config.toml
n_layer = 8
d_model = 160
d_expert = 352
d_shared_expert = 0
activation = "squared_relu"
moe_layers = [0, 2, 4, 6]
balance_loss = 0.00274
router_bias = true
lr_router = 0.000675
vocab_size = 2069
optimizer = "muon"
batch_tokens = [32768, 65536]
Below are experts of layer 4 (counted from 0) of a mixture-of-experts language model. Rows are named router (the router's row for the expert), up (a neuron's input weights, with its number) and show model dimensions 0-159. Each number is 128 + 32 x the weight over its row's rms, rounded and kept within 0 to 255. Numbers have three digits each.
Before each expert's rows: a language model's description of what the expert responds to. This comes from a sample of Wikipedia text that the model never trained on.

# expert 8
What it handles: Month names, capital starts. Month names in dates (September, August, May) and word-initial capitals or pieces like B-et-ween, W-ith, I.
router:145081168139107150149092097111119141090159126141151150077089133184144059190158126135189136140133157145143162146087134097197158171086131212167128153135110165166110158127119101084110126161131109151117128105140149125113177181198126112098142078097143108058102142119161134166121147129145148149145112131150127097108119131211113185149115155088156109065164150153167105134104159195163072134108093192162140114183128141095129177157080153104124172103103122191121102116132158136171155180087112
up27:111155096153154119135147153119124134150123195103126078126141083159086137170142123134084051144141122093126144177142092082088161185169131163144079090120171116077124125148163119124197090126156177099073097114094105132109100120142145195137147087115123181076151052116167120164093190117120180067110116190132115120128142154168172151158116083140191120158153122150085108160126102142111130192079122142077100155151145111095073136068136166129136143083166137141120162129071144156156177127105116
up28:150102123163090157120145107175155095138142118130173142148137198126109122061106154115137137195134170130100155135077088150154135135128128148155166118055095139108179084174124168112090142151152146120101082096086102096112131173195126133115145161080092136133135192133136166115133167136091125013123146087096138099169155177105063088155105184097107169162177189152116144158142111124161091132092091103116158081129155153081127136099105137146111121101100092193137068173115124171129139126089138
up29:129101099164121109111130061168170134163138117082168178150098116158168133095187111145145132147094121140090142093108094094154133121073093153177143120166191096117122097144126132117131126101088085114109160081047115093090183087150122092133087111096090138132118115137091124143145121180142105134166135178194111079167154125162080146101082082114157122104152088130113105113108162044122124148167060129171124094129128056114208098084153159103136155066156088144117106138146182106089089111105138
up30:124216061167145122210134142147103112183085148126169114099071128146127096165117072146127137192145130115153127105131140142135132116126132187135092156131147156142140127143156130055117133067089129148098188165162137157091115131152079076100140130113063111154175152115121128100138144107125139066116079164190107155129124130154159109175096116133107127108201149139140120147148125075125129123183149140102143172133183165119120161215100114122126149084183112144181062134101115159115170120060099
up31:128099101131135129171111138102139148101156161152102129118138140135121116119091112146165136122131092108152092121102092167129107120102160215094118183123099130176125167104090108125103159112162114123152165106094152134193147150116143127154098144072159122136133128134156069090167202104109073174193110133180116125105142175204152166150093131122162137129186135176125075173160091190119118141108114120149067171079086128060119136121136103131135152107115156070087135048086187143179168089200142
up32:102146070153167160174151106171136129072117156170146062161146159199092110165122059171158108182146096195168116108145073153172166161144101114129154157120155104170081089094117139136089178090101100167106129124126135095100185076141124104145203155110089163114143127124140161105139096082117162158112149131218185157153155162132164154151137150131131110093126120148155148154144149168113161127056165119153076120139132148155074121130151103133158102096105125100146113147078061181145149127125148
up33:134117172102129118098145151156167048159173067114163116109186132122118137106143158089154134122127116065161147182200194117062112145111120128168090168170137125162110089149092153062146147099148167163101113150102141101100113159161063131129118083109143150100127055153144059067115130161063147140169153102086115062090137140149122085175109140067155150097143187134161121152174151126129099119153087143176128090096110156110104148116053134108108083142115116096141141098123133109111140097167134
up34:157151087234103183086171127177097130101141096135105120140086114148163153147139090100093123088064064101180112096085108160170140211130133153152098113105175135082172145091185139178115122148143141157113124179144193151069098135162084108085159153092130143122124157104124155162116158089163141141157112147098137128140103114165175157140144184153136155140125145155160087105141109107161107138140112143138101120173189121120099189125132153151199174109119116084080086142109065120160124135156092
up35:121114136120124128108145180142096119090102108090144065134126149127099173141107150147126151103173078184112158150143129163074084173058108151118113137159084109107097124150131138119161154135078149132163120086072151112156088137116091090094123120112136139109115146106105142070109109158059124232174133090099106127086160152153048094120198091074169133177156140132139104124084151113136131128194206128058145102119165144133146189122099151099129150104092155176136109064140158159137140096160158
up36:188118114191102150154090131165120059105155156108126130099077128096130157137075131127139120063186143129172147120112073145137200092156090128113129160132132145093070148113169107141118118172133140173119090114090114165136118166164147140153144098111171160104084098133132164189121099142080049090117127160088097165094117062131172090169162064166100150106085164165116128120079142146053072114149060130111138137107119110119159088102151151166148149155099157132123115117193170149140181116105126
up37:134118138132132125158117110105088162109123098135085112085085144102111199101136111141105078086170122097109124158099086094115153163130156104114113147084131123180101158180135093071159096132147114195154082084051142124109129188149116146140205082083128150206059134180170189129136081205094176094144143140128211073130146135126108095142163130145073131120156108135123107138065160119151135103104111146096133144148101124108085163112154188069120128126111121144140120154147118150129114164092074
up38:111099154128071142092077125119101150066064086152137072130127141101159141087176135114132133099124135121156098133107147145096113104151146107134149047119115111076126140119085144087077123141129094142137119149111163114127164159075108070159090058104242170142096178064129205124140123162138162140105159100148096101097172111182166079157139115130160071105125095142118137074153144178140075144134116131079160128144139128108158143136086166160075106116101103146113195119130154187136142110152166
up39:106170110137136162127078106145127158166184159182113144154080131173093132165106112146147161134139137105149155115131111096159129131143091163118144081146114110138100182125101193164121063101100098100056150132126124170161188155119165099121102075125099145117131143112161178111123125178182121082170145142116121112120124190148129155191122176155149239119151108147137092151156146136050137159111089145144095114150097139102152125129107136135135197135139127182115198025091096123180120168112142
up40:211095171140141170114139085157109095152096126105155112118051129130123122132117083071110088108143056161088100130116107151141136168155111119159107102184158082146151080106130175087113104159189128187100137119067164144139140118174160147093094144134166122137147154151125148120147126159124130122142173152179136079115079103111117083091156099130130150103100147143142120127162190145117133131116164143084210122169147058114151079097132130139149078147063145084130129081062128157128139110229160
up41:120130123088106087195098150111147165099172111088117155176140152154152106122149094145122146103167118117101120159160135122162180155134093121167144129105121124131021150156115140083189167180105134168118151069134145118104131097118099121085165166179117107134106133140122130147125097161095201118122135074198138114147081115132138134115078155143118095125154121154099121168104180129104159070103153098067060133152117146024112138135117149081183118117110138192145136176121088143133053188138167
up42:104126102154104085089143093062166110171021120129111107126162083132156081116165158103112103092184101096152168124123148118131152083091140106153074096162176127106138117122055101156088151123186176072112128135149157132147154113137151122184177110123148089090149171145142128134127097144123115112154129183135112210141087180175128117090123120147113099122146084118091045139163084132098116191108132147089113097124136189124164123136181107108184141123176125131132049106134127151101131114075106
up43:088104167129162096126033102146130148145068118131067096137093110170117100077118118164132151103131135138141125096082110129141153152117118112102132067095114157122150082122136115136140102184127120077133124051102071118135115130109074131064097152074152111131148113136167041090125164126129109098125098108151101066083135153169113168094141088100105144047126173094177102144126054167152041134090162168123113145121119163082148182116120144120180127093135154147132153168121139109126153182142173
up44:061125108107121151117137091123121134065126100140161128096139080153138109094130102191175143135121184108172136094096056145167168152119105085143129082154112119115091221057130155215099124119125152108110110124105114094120113141140133085104133083154132188151155177136111181140124138109086117112158102162098138118150136157117150174105086125136120162139129154158164176112132208142112164131118119194146089152166124155197051179172076146157132140149136119114085170095128139175143186135171101